Weights of a small mixture-of-experts language model, trained from scratch on English Wikipedia.
Size: 9 layers, width 256, vocabulary 14637, 158M parameters.
Experts: 256 experts in each of 9 layers, 4 picks a token, a softmax router.
Training: a variant of Adam for the experts, 1976M tokens.
Below are experts of layer 4 (counted from 0) of a mixture-of-experts language model. Rows are named router (the router's row for the expert), up (a neuron's input weights, with its number), down (a neuron's output weights, with its number) and show model dimensions 0-255. Each number is 128 + 32 x the weight over its row's rms, rounded and kept within 0 to 255.
Before each expert's rows: a language model's description of what the expert responds to. This comes from a sample of Wikipedia text that the model never trained on.

# expert 45
It responds to: Prepositions linking a preceding noun or verb to a following phrase, chiefly of, with, by, over, after, during, despite.
router [157 106 144 122  95 117  88  77 167 107 148 130 174 130  97 161 119 103 149  74 102 163 169 169 132  92 112  98 168 136 137 101 145 141 137 197 132 160 129 156  72 113 144 120  98 161 167 149 160 179 118 174 184 142 143 171 161  88  99 129 141 156 159 119 155 121 150 185  57 158 144 138 106 145 183 191 128 123 131 103  71 105 146  95 118  87 101  99 101 150 132  91 162 154 138 118 144 138 155 116 179 125  95 120  95  95 133  94 108 139 102 155 134 172 181 143 152 138 154 101 120  80  94 138 121 143  92  52  92 140 149  60 155  87 169 194 183 124 158 101 153 148 169 137 107 115  94 149  96 124 168 163 107 119 162 155  99  58 133 126 160 160 136 148 159 140 142  93 158  85 140 108 164 111 117 117 160 137 166  66  86 145 153 220 125 113 101 178  80  72  74 126 174  93  74 113 130 153  90 144 112 153 207 113 182 116  95 104  81 105 163 165  82 148 137 130  66 153  99 140 126 127 126 162 186  91 169 149 158 101 137 105 178 151 122 129 147 104 130  78 189 161 154 188 143 122 131 123  84  99 156 110  97 154 124 141]
up1 [181 111 112 151 130 106 162  89 124 131 128 101 119  87  92 122 141 104 104 128 109  95 111 162 138 127 164  95 164 113 107 151 114 124 115  97 126 145 112 117 105  50 146  63 128 225 162 130 108 106 165 157  69 113  68 123 145  75 114 137 111 122  76 175 132 132 139 129 115 140 142  59 165 198 152 126 109 141 105 104 132 176 145 102 163 152 140 114 106 155  99 111 124 107 117 103 142 145 143 161 151 153 129 133 113 138  79 140 143 147 160 157 148 135 155 116 173 174 111 150  73  64 133  91 163 117 119 105 154  79 199  77 140 101 104 150 116 125 159 106 145 131 128 128 132 109 125 185  79 122 130 148 122 142 171 163 176  72 108 135 112 175  96 173 117 106  86  62  97 178 131  90 143 124 154 140 177 148 147 155 164 137 183 140 137 186  78 131  79 107 191 102  86  98 129 119 135  90 155 177 117 116 210 118 109 132 121  94  60 105 199 162  46 141 161  99 125 123 177 119 179  97 172 158 102 136 197 155 123 160 154 156 148 206 110 112 126 127 210 128 159 169 145 100 104 102 114 151  82  96 135 138  82 112 151  86]
down1 [109 113 148  41 143  64 118 104 132 147  98 152 136 164 125  82 101  91 150 135 152 174 122 130 125 189 223 117 133 130 106 173 106  84  78 121 134  55 106 123 103 120 165 158 115  89 127  99  82 138 149 130 142  97  94 128 126 160  93 154 141 148 150 166 128  93  84 120  58 142  88 115 107 158 110 108 129 115 113 176 137  97 182 172 138 151 142  57 160 209 137  85 125 138 123 131  93 174 123 184  87  72 172 140 108 116  92 133 136 113 173 179 109 124 122 108 139 105 154 131 133 113 138 158 106  96 123 166 124  81 106 152 143  91 105  90  62 181 127 171 160 163 115 223  86 117  82 152 132  59 107 132 121 137 148 139 112 183 134 100 164 124 161  90  94 152 126 145 143 133 130  96 133 131 164  75 167 115 102 126 128 126 192 132 128 168 128 136 101 135 146 178 153 144 156 143 129  92 149  86 117 115 132 179 162 186 116 118 163 115  94 107 150 103 131 112 102 132 123  39 120 134  87 139 197  87 150 141 134 107 146  93 194  90 175 147 156 127 116 185 123 102 160 160 148 163 193  82 119 128 117 113  99 148 137  50]
up2 [ 91 138 134 124 162  75 221 161 122 133 132 109 120 110 106 172 161 103  95  67 106 132 124 148  61 111 162 122 106 127 156 168 129  83 146  91 125 127 160 158 128 177  83 115 134 157 135 152 146 107 104 123 106 111  94  97 137 134 146 131 111 117 129 112 188 150 147  79 131 121  84 161 172 175 110 119 129  97 171 131 183 151 126 161  79 185 119 176 125 143 114 146 107 167 139 147 152 117 100  84 201 199  79  95  70 119 167  88 108 130 148 120 130 188  95 137 150 121  54 137  76 117  66 165  99 135 129 117 116 105  57 145 102 169 197 140 151 132 123  69 160 189 106 116 130 172 170 104 119 145  72 162 152 116 167 107 117  60 135 131 167 116 210  85 162 128 128 110 175 165 170 130 140 142 119 125 181  69  80 109 113 159  79 148 134 122 174 137 112 118 160 151  59 157 136 114 114 154 102 172 125 158 145 109  83 140  89 167  94 135  93  76 115 117 138 109 115 137 112 218 120 120 110 148 141  94 158 166 131  57 152 155 140  96 120 140 157 141 172 116 120  96 124 147 149  89  87  91 139 107 172 145 146 174 112 144]
down2 [181 150 136  80 106 122 126 124 196 118 104 156 220 190 181 171 128  92 153  97 156 133 114 169 135 100 114 126  87 161  87 136  74  89 135 100  69 167 145 171 122 137 181  88 105 109 129  92 126  98  90  90  97 112  98 127 128 142 173 136  88 160 146 120 178 143 121 107 152 128  95 168 124  54 128 116  67  87 162  83 106 156  73 164  99 169 142 167 147 111 123 139 138 142  93  95 114 188 138 145 148 141 139 122  78 168 121 190  82 128 177 103 122 135 140 133 103 120 148 150 118 101 148 131  91 151  97 129 195 118 161 100 153 140 187 103 180 193 126 118 139 104 129 129 127 134 132  87  83  80 119  93 137 143 160 158 192 106  95 149 159 121 158 178 125  81 126 182 130 132 170 123 133 103 102 112 175 146 132 123 180 133 150 105 156  81  99 183  89 113  64 107 140 133 140 160 160  91 163 103  91 126 179 130 132 126  91 102 116 190 123 173 147 173 132  33  79  70 138 155 175 150 112  60  91 118 100 132 123 137 131 146 103 136 137 159  80 122 156 151 158 180 113 173 110 140 142 137 156 172 127 190 119 148  88 124]
up3 [109 117 143 146 162 136 105 122 246 100 165 143 121 130 180  79 130 111 128 100 102 168 161 136 140 121 130 113 111 109 152 144 122 148 104 104 128  72 123 121  90 128 121 187 110 131  57 109 187  73 188  93 155 117 147 130 142 165 161 114 111 133  84 155 132  92 150 159 124 108 137 117 114  99 119 177 133 139 123 176  88 138 155  32 155 112 151 172 131 120 150 130  98  89 141 110 197 158  85 136 146 131 164 151 143 159 170  80  83 176  95 106 153 115  74 140 171 112 113 180 148 127 113 157  64 157  94  77  76 159 102 178 112 175 132 135 153 106 138  73  82 102 131  85 121 103 213 111 122 162 125 124  83  65 133 164  74 140 138 123 164 120 111 141 145  90 139  96 134 164 140 131 137 189 112 123 113 108 169  44 140  88 121 170 108 186 165  79 143 147 176 145 158 113 123 153 134 120  92 137 167 121 191  77 136 155  95 160  92 133 193 130  96 138  82 104 127  73 171 121 153 150 165 140  96 131 147 162 120 126  93 139 179 104 121 101 161 158 135  98 133 157 149 183 121 140 159 177 116  71 152  95 108 108 119 172]
down3 [ 55 155 133 137 128 177 160 107 174 166 168 139  85 125 146 179 112 137 172 118 126  98 138 120 177 162 102  98 153 112 166 160 136 154 158 167 126  92 166 123 161  68 170 130 160 136 129 108 123 111 169 119 143 154 111 144 119 141 124 144 159 105  95 127 107 115  86 128 177  97  93 165 138  93  76  80 109  84 144  91 175 116 106  98 161  97 135 148 101  92 126 109 137  77 124 118 120 168  75  49 137  97 200 138 180 174 172 152  93 108 149 156  68 128  51 157 116 147 111 133 130  98 180  96 138 104 200 141 117 130 147 112  79 170 144 126  82 123  84 112 132 118 133 125  92  80 153  89 104  96  99 121  50  94 140 114 119 169  90 143 139 100 135 106  94 111 122 150 148 142 173 124 147 114 115 105 103 123 128 162 108 170 152 143  69 206 100  87 193 141 109 115 132 154 163 136 142 155 130 156 131 145 162  83 195 123 141 144  98  75  77  93  93 129 125 119 122  98 103 176 132  87  93 120 113 109  87 139 174  84 151 188  85 178 126  95 170  96 107 116 123 197 129  84 170  32  77 153 121  72 126 149 127 155 118 104]
up4 [118 169  83 117 135 142 129 146 192 138 211 151 107 146 162 128  98 139 156 176 121 173  97 121 130 123 112  96 137 125 132  88 117 107 100 143 116 107 149 188 107 145 126 169 108  72 118  99 124 150 159  98 141 151  88  56 189 165 112 161 134 164 138 139 114 130 162 181 111 116  87 122  50  93 113 118 184  54 109 146 140  86 139 100 138  84  89 153 131 128 144 106 106 161  99 133 121 108 138 140 109  89 141 140 166 143 155 145 143 166 116 111 156 145 152 115 126 117 159  69 152 103  79  78 157 177 116 114  97 122 207 183 131 123 144  97  39 155 154 121  82 135  85 147  83  85  72 155 110 131 100 126 119 115  88 162 134  69 138 135 175 188 104 137 130  98 113 102 131  88 136 144 134 133 128 151 100 171 141 108 128 103 126 151  85 198 138  38  42 138  90 125 154 143 106 167 160 104  80  86 116 161  92 132 130 153 110 132 242 117 156  89 125 136 189 123 113 151 153 135 171 119 156 139 126 136 148  91 118 106 146 123 121 176 159  95 112  75 128 140 133 141 151 185 140 139 145 107  84  95 128 110  98 202 203 129]
down4 [165 140 145 128 136 125 142 114 136  78 163 152 114 161 205 116 164 111 137 126 188  91 149 107 135 175 202 152 195 135 102 148 146  92  76 109 177 133 139  84 130 106  84 157 124 100 135 117 108 125 163 188 100  67 116 148 161 162 138 124  85  82 140 135  74  71 158 121 166 126 123  81 184 133  72 128 154 113 102 142  65 131 157 115 142 114  79 153 154 177 153 175 127 116  92 127 146 153  34 194 140  50 126 133 146 145 106 165 165 163 176 151 131 171 180  95 195 125 105 124 134 137 130 111 103 130  52 217 149  99 110  92 126 168 142 124  92 145 116 121 169 156 116  97  91 116 158 114 127 131 168 160  96 119 221 195 110 149 126 142 158 180 144 165  78 112 161 134 165  96 155 128 122 160 119  73 142 134 122 155 143 106 145  98 115 190 115 112 137 117 131 143 134 126 154 119 110 142 161 124 125 139 112 151 168 134 169 113 156  92 112 211 153 163 159 152 142 107 150 150 163 139 118 148 107 157  91  64 104 125 132 107 148 164 109 157 131  93  90  62 116  92 139 136 187 153  78 119 114  96 115 130 131  85  98 104]

# expert 50
It responds to: Pipe separators and semicolons after numbers in sports results and statistics tables, such as after scores like 3–0 or percentages.
router [170  89  91 179 113 134 108 111 137  74 130  64 153 114 129 139 186  89 153 132 103 138 141 164 123 112 120 106 178 129 173 110 174 157 166 167  90 160 153 176 121  83 103 156  45 160 140 165 156 158 120 171 148 171 136 194 136  47 140 130 141 147 182 111 179  77 167 152 100 187 155 128  87 170 169 133 179 119 179 111  88 123 162 104 139 107  94  90 104 144 157 110 157 162 116 132 117 135 171  95 203 153 129 126 104  98 106  97  74 122 115 136 142 207 157 138 131 160 129 129 100 118 117 147  87 161  92 114 100 152 111 111 163 105 124 154 148 105 135  97 143 146 150 157 137  87  89 117  84 152 149 166  99 150 160 189 103 115  88 134 156 152 185 141 155 166 160 118 176 115 140  93 158 123 106 101 166 144 160  82  94 142 167 184  80 103 135 163  94  69  94 118 145  91  92  94 129 186 113 143 134 168 164 118 151  83 108 109  97  88 178 128  75 101 152 157 109 137  90 152  98 116 144 189 160  92 178 146 151  88 123  64 145 146 132  85 177 125 139  97 156 144 191 178  84  97 151 167 112 115 137 103 131 167 139 152]
up0 [ 45  78 157 126 126 114 186 101  83 125 133  89 153  36 143 161 168 109 132 151 124 103  91 176 116 122  46 104 122 128 130 116 114 158  96 155 158 105 142  98 105 105  80 171  98 110 192 133 171  45 154 131 103 208 102 142 103  99  94 166 123 159 158  97 133 158 116 143 124 118 100  90 128 126 182 101 140 103 122 120  59  96 110  87 144  58 110  60 130 138 115 142 133  95 134 107  56 134 138 100 179 144 143 141 122 125 120  76 106 180 144 105 166 166 166 117 166 162 180 106  65 137 123  90 114 134 151 136 125 182 140 131 134 143 108 117 168 100 139 109 174  79 116 153 141  86 138 158  62 153  87 189 114 133 126 164 167 104 151 103 195 120 128 160 100 193 147 136 137 134 121 142 164 133  92 142 164 111 144 107  90  98 165 154 149 186 129 149 140  79 118 100  96 105 137 227 112 125 135 102 100 105 130 130 125  60 129 148 123  86 160 124 111 143 124  77 133 133  45 131 117 120 140 210 154  92 195 112 142 144 112  88 186 114 126 146 142 123 119 131 115 131 126 134  96 114 109 137 108 156 166 157 140 133 102 164]
down0 [153 103  86 136 172 121  89 133 120 174 104 107  97 174 137 120 144 149 169 119 181 119  51 127 166 125 120 119 191  99 106  79 133 133  75  98  87 122 152 163 136 160 163 136 162 124 114 138 172 116  92 150 149 129 164 104 164 117 144 126 143 128 141 111 113 176 133  88  53 116 180  94 173 103 109  97 123 139 110 158 146 126 173  67 135 116 155 121 136 124 114  63 141 142 191 106 140 111 127  82  80  95  97  93 139 136 101 110 160 120 166 142 217 185 138 100 114 152 122  96 114 115 113 124 138  63 125  95 164 125  96 189 153 118  84 227 180 127 167 102 101  99 107 174  74 123 144 162 144 150  99 105 138 147  90  96 196 122  87  98  97  97 116 115  79 196  37 128  74 110 107  55 169 130  92 124 114 113 124 174  70 134 147 104  82  99 162 155 142 133 160  96 149 146 115  83  72 127  98 136 150 151 125 117 103 122 145 123 152 125 116  56 101 104 144 107  88 139  75 143 128 144 141 141  97 124 111 122 189 143 161 154 123  97 103 108 132 107 170 202 129 141  97 111  98  91 124  59 111 138 118  72 110 115 105  90]
up1 [138 106 150 107  88 134 162 126  77  78 123 154 146 153  75 104  90 100 113 153 154 137  99 144 107 111  86 135 107 144 160 100  99 180 144 113 105 152 138 153 118 148 126  75 104  91 172 112 145 135 113 126 102  73 198 122 127 125 118  87 175  94 163 137 151 157 180 133  73 149 163 197 155 127 133 193  87  95 192 141 113 141 131  50 128  24  96 102  65 185 105  75 181 121  91 148 150 103  94 111 117 168 122 113 113  88 113 133  94  95 147 191 119  97 131 161 122 124 122  95 133 140 130 136  52 119 177 114  99 213 153 155 152 146 137 161 100 106 129 122 133 145  89 127  93 112  72 113 144 130 147 153 136  95 159 114 128 180 110 161 133 120  87  88 169  89 110 143 119 120  65 110 137 128 159 115 132 183 128 124 129  97 132 122 117 152 157  95 169 131 116 160 149 121  73 144 116  73 109  87 118 131 161 177 121  84  77 164 159 152  58 148  78 129 148 182 145 119  71 142 148 110  86 105 174 119 185 153 166 121 185 106 159  98  98 105 135 145 110  83 146 228 168 125 122  91 125 112 108 126 152 131 110 181  93 135]
down1 [175 154 123 180 141 137  68 141 124 129 138 154 130  86 183 125 112  76 144 155  82  68  81 120 142 163 160 158 145 145 106 169  74 145 118 106 139 148 118 121  81  96 138 142  63 136 102 151 120 140 142 147 136 120 133 105 122 122  82 111 165 172 185 150 138 149 132  94 171 174 126 117 115 141 140 127 142 105  89 110 140 108 146 190 147  81  98 107 141 150 167 104 132 167 114  84 116 158 146 153  88  34 151  77 137 122 149 112  52 177 107  86 129 119 144 132  56 109 122 187 139 157 142 116 144 125 112 120 166 167 112 178  92 103  69 136 157 155 150 173 118 144 136  76  77 125 102 121 166  49  88 158  89 122 214 140  88 126 120  96 148 156 114 155 138 164 151 158  67  99 152 146  54 103 138 142 107  88 166  79 139  93 166 115 173 110 117 125 109 181 174 120 168 138 165 128  89 129 140 138 108 186 167 145 162 106  83 163 177 100 125  89  82 147 104  93 133 148 169 156 117 107 164 131 107 136 219 150 178 154 142 125 118  84 102  76 127 121 146 175 129 187 115 137 153 126 150 133  98 118  50 111 159 170 132 109]
up2 [ 82 128  88 169 166 111 169 126 177  77  97  38 133 172 101 137 115 113 124 116  78  86  92 103 135 151 127 117  61  95 128  92 155 136 184 145 153 143  56 137 148  97  87 164  94 115 106 147  93 112 124  94 138 103 108 107 114  70  70 119 171 117 109 127 120 183 143 137 139 144 101 154  94  76 155 134 138  57 123 127 176 109 167 182  94 178  83 124 138  98 171 120 105 152  93  98 148 134  84  70 127 117 142 106 129 166 165 137 162 121 109 165  66 139 115 144 125 118 148 113 107 166 148  74  61 163 139 175 178  92 137 125  94 128 135 123  94 120  91 138 197  75 108 112 143 165 114  94 129 102  64 161 143 149 181 109 118 148 180 106  86 162 150 103 110 126 171 125 133 170  58 156  75 158 142 135 156 122 106 172 117 137 152 115  93 159 127 146 167  98  47 180  84 182 117 150 148  93 159 124 181 160 168 132 181 159 142  82 160 170 107 131 179 134 139 155 138 163 163 141 147 135 104 138 102 114 113 110 109  89 146 121 131 153  93 137 129 140 190 101 171 157 164 143 132 136 101  97 127 122  96 170 178 113 189 183]
down2 [ 83 153 150 155 118 142 105 104 143 116 118 191 101 112 163 136 109 133 163 114 133 208 141 125 131 179 129 164 158 160 133  80 130 141  88 110 143 167 142 111  96  69 112 147 136 127 149 130 113 109 101 134 111 161 147 116 116 131  78 145 188 136 149 203 138 118 118 137 160 110 173 134 139 155 162 149 136  90 123 148 137 110 122 167  84 133 111 123 142 129 185 144 131  77 182  91 143 126 128 126 105  80 159 139 159 153 144 166 141 135  91 166 190 124 153 126 121 124 149 174 119 117 198 140 117 109 179 162  73 128 155 147 122  93  68  95 101 105 164  95 138  92  83 162 158  28 106  53 133 157 169 147 173  81 174 169 157  39 218 182 103 122 119 141 139  99 139 136 151 162 148 107 188 102 129 109 150 135 208 137 114 146  86 151 161 168 155  73 116  98  93 159 133 180 128 130 122  98 155 125 101  62 166 151  84 149 185  68 109 154  95 173 155  86 153 158 142 137 175 109 109  83 155 154  62 103 105 120 119 146 142 132 111 126 152 163 161 110 135 124 154 160 147 146 110 146 173 146  84 142 109  98  64 129  61 110]
up3 [149 119  80 119 154 160  73 103 115  85 166 113 152 124 160 157 128 125 192 108 138 103 197 114 116 139 163 126 172  99 157 125  77 109 141 144 116 162 125 163  77 112 103 122 133 165 204 162 121 132 133 166 167 145 153 136 124 131 177  99 178 113 123 154 104 117 168 126 115 163 124 149 187 113 171 155 138 106 138  76  80 131 158  82 127 113 101 109 111 134 183  60 188 129 138 135  94 166 114  51 152 133 113 119 109  94 156 164 149 132  84 107 132 164 116 119  98 210 126 118 137 123  96 126 121 141 132 122 129 102 200 112 133 111 156 151 125 125 154  94 121 170 126  99 122 138 105 160 153 130 105 105  89  93 124  79 102  56 133 103 116 148 142  90 148 160 169 113 128  78  77 153 141  87 144 124 119 179 128 137  76 126 194 137 139 157 133 180 152 139 114  94 204 103 104  95 182 130 105 114 122 114 138 113 135 151  93 131 143 151 101 220 147 117 127 216 113 123  88 194 135  72 181 137 156 115 163 102 146 155 168 120 179 175 177 100 141  81 154  62 193 173 104 120 130  68 136 221 130 126 146 152 119 171  95 120]
down3 [140 156 111 198 135 141 158 120  74 134 141  99 113 106 115 156  89 102 142 127 137 127 163 157 105  68 127 188 104  91 180 180 116 107  65 175 133  87 142 129 162 154 101  72 108 152 142 167  82 141 101 194  90 138 148 121 107 135 139 163 166 123 121 137 163 104  91 111 145 112  88  81 131 172 106  89 113 153  88  94 133  38 145 145 132 105 143  55 115 127 152  81  89 112 100 128 152 190 127  91 101 187 192 189 103  91 124 119  93 151 135  95 154 138 150 146 170 125 139 156 181 142 140 106 165 103 141 175 115 115 143 153 139 135 170 125 144  58 119 107 124 135 125  70 132 132 139  80 120 100 117 185 132 196 140 125 149 133 169  56 150 113 161 144 115 105 108 135 112 131 141 127  54 142 207 144 146 120  96 114 106  92 180 124 136 148 157 170 191 135 123 111  98 169 132  55 217 120 115 139  98 123 111  93 138 141 159  94 158 125 101 165 146 170 134  75 127  60  90 109  97 155 148 107 121 154  85 197 172 123 107  99 193 133 105 123 166 168 107 106 142 177  95 113 179 147 121 144 133 146  94 106 137 164 153 120]

# expert 2
It responds to: Prepositions opening time, place or event phrases in biographical and historical prose, such as in August, on 15 October, at, during.
router [181 118 124 124 136 137  97 122 174  76 146  93 161 127 111 142 141  85 134 125  56 127 176 129  71 108  94 108 156  95 164  79 166 150 152 168 104 137 149 180  79  87 143 161  96 154 166 152 123 166 130 144 166 159 185 156 149 127 101  88 163 178 179 120 156 116 122 166 119 145 179 137 126 141 142 165 147 104 124 110 101 141 150 102  95  84  57 129  96 153 145  83 159 165 151 139 157 172 128 154 143 134 100 124 103 101 151 117 119 113 127 132 142 209 201 149 105 154 152 108 120  93 105 176  93 143  77  71 118 148 114  78 130  47 122 176 154 123 165  90 155 145 172 170 119 121  99 155 108 159 146 163 105 122 140 149 108  93  59 127 157 133 155 160 167 181 153 106 128  91 113 117 130  93 127  98 129 163 143  79  83 161 162 187 104 112  91 147 103  67  87 125 144  97  58 120 121 169  99 181 146 187 162 107 202  59 114 110  65 114 172  99  95 135 137 128  99 124 115 151 143 128 140 180 159  60 147 124 130 115 120 121 133 196 154 126 115  74 143  72 144 143 143 156 144 130 187 187  90 125 147  80 123 136 153 144]
up0 [123 124  60 159 113  74 119  85 121 176 107 129 128  59  66 121 183 173 137 100 116 109  78 136 132 145  82 104 104 140 174 119  99 170 104 176 113 176 122 112 188 171 170  87 127  91  63 172 121 116 147 120 116 191 142 123 108 144 116 125 111 117 134 159 130 154 150 135 136 135 168 134  74 199 134 115 149 108 134 129 134 106 109 136 155 152  53 129 144 135 102 122 115 213  46 142 133 194 112 119 115 165 109  93 124 184 173 140 105  79 144 166 156  92 115 158 102  76 140 140 165  89 134 128 123 135  88 131 159 122 117  84 125 161 112 185 136 122 153 138  98 184  72 126 110  90  55 155 167 144 103 117 126 143 111 108 185 114  75 160 127 124 177 129 123 160 111  92  85 137 145 102 159 156 137 149 168 128 105 105 119 128 205 133 123 102 162 147 153 124 171 126 113 122 109  40  79 150 174 133 128 148 206 114  85  62 175  73  64  65 146 167  85 113  84 141 125  86 159 152 127 145 115 116 139 118 131 120 132  93  80 132 122 148 115 129 112 149 164 135  79 145 145 124 145 123  95 143  92 129  65 139  97 136 189 133]
down0 [105 158 122 150 163  64 145 104 124 129 119 132  94  81 185 131 153 125 141 100 135 124 155 120 200 152 102 123 154 153 174 171 144  66 129 134 187 146 223 126  78 125 120 166 187 131  87 175 101 107  71  54 121 132 105 135 145 172  90 107 112 150 172 135 151 120 178 130  92  60  93  55 172 119 116 158 113  91 128 106 122 107 125 128 136 102  94 133 125 220 128 118 131 153 171 161 119 130  56 133  94 121 149 145 186 108  97 109 149 175 132 154 169 123 106 116 100 146  90 115 184  97 151 203 108 107 109 122 181 127  94 125 119 111 104  86 156 142 151 180 142 128 144  85 160 124 109 164  95  76 159 152 137 150 142 120 119 142 166 128 158 112 107 177  93 163  97 165 158 101 139 144 185 139 149  91  87 139 122 170  68 155 160  86 181  86 135  96 157 116 116 155 154 166 113  84 177  82 135 147 125  86 158  87  81 149 132  93 127 152 150 138 114 148 188 151 131 139 106 180 122 157  21 140 171 174 140 101 153 147 168 164 133 129 113 133 104  70 100 124 144 144 134 141 122 179 109 115 140  91 158 106 109 170 120 116]
up1 [107 181 142 143 107 138 122 128 163 109 100 134 200 142 118  98 117 114 105 182 132  59 131  97 140 150  80 130 116 148 195 120  93 139 103 182 146  97 106 181  62 202 150 209 104 108  70 153 148  99 192 135 143 135 189 122 136 114 114 133 146 181 145  68 107 104 109 105 107 150  48 111 107 111  99  77 116  93 118 121 182 121 124  82 119 145  97  73 138 116 124 145 181 148 159 119 105 114  95 135 153 101 128 112  91 153  96  65 133  78 141 138 175 120  93 196 143 173 166 109 130  78 139 125 156 117 134 210 145 103 111 157 126 131 110  77 166  99 117  92  95 101 135 128 131 166 113  24 144  98  92 176 111 129  97 101 131 172 135 129 136 134 138 136 110  83  97 113 115 126 111 116  74 100 137  87 107 112 143  56 114 131 148 122 168 120 146 159 181 182 160  93 163 121  92  81 119 187 140 201 113 118 136 145 138  78 143 102  98 162 106 171 153 154 100 111 176 170 184 152  68 127 129 118 149 155 115 108 119 183 152 125 166 166 145 142 132  95 119 106 161  84 103 106 153 125 156 100 179 128  90 154 117 103 111 113]
down1 [110  83 136 171 156 182 125 168 105 141 145 128 120 144 147 180 174 143  90 148 149 133  58 126 136  91 162 104 141 108 125 154  74 128 134  98  87 137  69  84 104  73 161 109 112 143 126 138 174 161  87 140 122 155 132 133 153 133 117 170 115 131 131 106  96 163 199 119  83 100 161 174  36 191 147 127 155 123 169 212  61 142 149 118 136 118 150 123 132  34 114  78 157 132 115  67 106 145 165 103  89 128 100 143 135 114 109 149 160 140 153 134  60 128 119 212 118 159 154 146  78 150 117 139 174 136 182 142 170 170 175 110 141 128  75 137 136 178  95 152 131 175 100 145 131 123 132 153 171 126 185 143 148  99 106 125 124 133 106 153 154  88 111 146 168 124 189  66 171 169 140 124 172 137 111 117 134 127 110  81 116 132 131 180  94 121 200 163 108 146 122 154 177 139 130 126 133 138 151 155 165 160 140 137 139  95 115  98 113 151  36  91  85 100 142 132  92  86 159 126 101  78 138 134 175 132  97  70 116  84 108 117 157 147  81  63 167 147 150 174 153  88 123  82  86 151 118 117 134 107 138  98 101 138 164 111]
up2 [136 190 157 121 147 107 132 146 159 181 187  65 149 111  99 106 119  55 100  95  87 103  93 103  97 146 134  92 140 112 121 142  98 115 125 105 147  79  68 171  92 128 187 185  90 115 132 164 115 115 121  87 103  92 194 139 122  81 137 126 162 170 147  97  99 147 114 140  74 118  57 139 101 142 161 111 134 198  89 134 166 127 138  67 106  76 117  77 152 103 115 125  99 133 165 116 105 178 161 149 119 120 128  95  86 137 143 122 116 164 127 114 131 128 154 167 165  99 100 112  92 100 161 132 182 151 116 102 144 182 137 107 126  97 131  76 131 144 118 149 112 119 166 113  85 150 121 219  67 108 125 102 127 108 108 130  91  57 175 163  72 120 123 135 145 123 132 122 162 141  92 191  35 136 170 159 124  82 114 153 135 120 128 146 141 139  62  82 105 162 156 117 138 106  64  87  76 137 155 136 105 134 132 104 158 140 181 132 134 148 124 145 161 125  55 120  83 134 184 117 168  99 140 141 202 118 172 128 136 125 122 123 123 176  78 104 137  97 195 129 125 118  80 181 137  97 144 144 163  91 146  93 123 124  53 115]
down2 [153 124 134 220  61 170 121 116 176  71 109 152  26 130  67 101  98 159 118  95 161 136 170 112  91  91  72 181 115 111 105 104 119 105 109 173 113 101 204 128 175 171 133 177 131 113 147 134 129 139  91 138 132 134 179 151 121 160 107  86 120  79 154 123 174 125 144 116 140 116 103 124  69 121  87 167 108 124 108 110 137 150 114  96 107  98 143 146 119  96  99 203 160 129 155 143  94 104 145 147 138 121 124 167  92 146 111 121  96 132 153 156 110 140 119 179  88 118 130 177 151 202 111  84 154 168 133  93  99 116 125 105 153 163  83 158 120 207  85  98 138 149 116  94 106 173 130 113 200 155 105  96 138 169 155 126 110 101 165 103 192 104  93 154 157 126 138  94 131  86 148 127 159  89 112  85 128 162 120  82 104 145 137 168  94 128 184 135  94 144  70 148 147  90  98 119  91 117 101 112 112 120 127  96 178 105  98 112 176 100 129 100 202 154 136 103 143 160  90 143  80 160 100  68 121 133 148  80 151 118 119 115 138  91 122  45 116 190 140 161 166  80  84 137 114  82 100 160 168 125 145 132 138 122  84 160]
up3 [ 91 131 126 113 132  71 114  84 104 159 168 138 190 138  79 176 112  64 128 149  63 171 125 105 162  79 142 157  98 137 114 123 101 136 183  89 146 140 102 103 149 178 139  57 132 140 219 151 103 105 180 121 146 184 138 133  91 153 112 152  90 163 114 134 119  97 107 129  87  93 103 124 168 107  97 152 155  77 102 104  97 141 125  67  68 152 108  98  50 110 110  81  76 151 146 125  93  98 192 128 154 115 159 102 173 120 151 150 130 118 114 111 114 137 189 145 102 125 125  90  65 123 170 110 140 101 152 125  95 157 104 165 146 138 119 109 111 149 128 157 147 147 112 164 178  68 179 190 104 182 133 131 111 109 120 170  62  98 121 119 119 137 145 150 106 142 116 125 156 126 133 106 122  77  86 129 124  62 163 167 111  97 139 180 116  68  83  74  85  64 153 142 102 130 171 111 142 138 179 122 120 147 150 134 127 100 155 125 143  97 151  79 150 187  96 101 103 157 109 134 119 119  88 147 206 165 193 128 146 157 137 121 121 186 122 130  99 110 101 165 112 121  97 183 154 133  94 202  91 115  91 152 114 175 144 108]
down3 [124 111 104 109 123 138 115 133 146 172 148  76 140 100 117 131 164 119 111 122 200 146 182  99 135 139 115 128 104  46 109 137 146 121 135 153 137 131 128 131 121  84 166 116 110  92 110  97 135  95 127  83 126 106 104 114 173 140 137 110 117 126 113 162 120 129 158 116 175 131 137 149 107 101  97  93 112 208 187 157  87  81 132  99 127 149 221 128 173 130 146 129 100 148 132 100  76 131 167 134 104 157 156 113 128 106 124 123 112 173  69  73 105 192  17  52 103  78 127  92  64 105 117  73 209  99 141  96  95 149 159 142 181  75 125 140 205 149 163 151  80 130 122 155 148 164 133 167  51 105 112 117 166 141  98 167 141 182 122 130 119 170 123 103 129 116 136  87 151  92 109 122 132 140  86 134 148 150 154  84 187 119 174 135 124 115 174 122 179 160  26 130  73 106 176  99  67 100  89  95 138 112 174 117 110 119 125 114 102  98 158 169 127 167 134 141 175 119 118 139 140  88 182 171 140 135 151 132 132  94 154 153 179 105 129 167 110 182 115 176 130 158  95 133 107 141 105 132 104 146 124 158 138 103 113 100]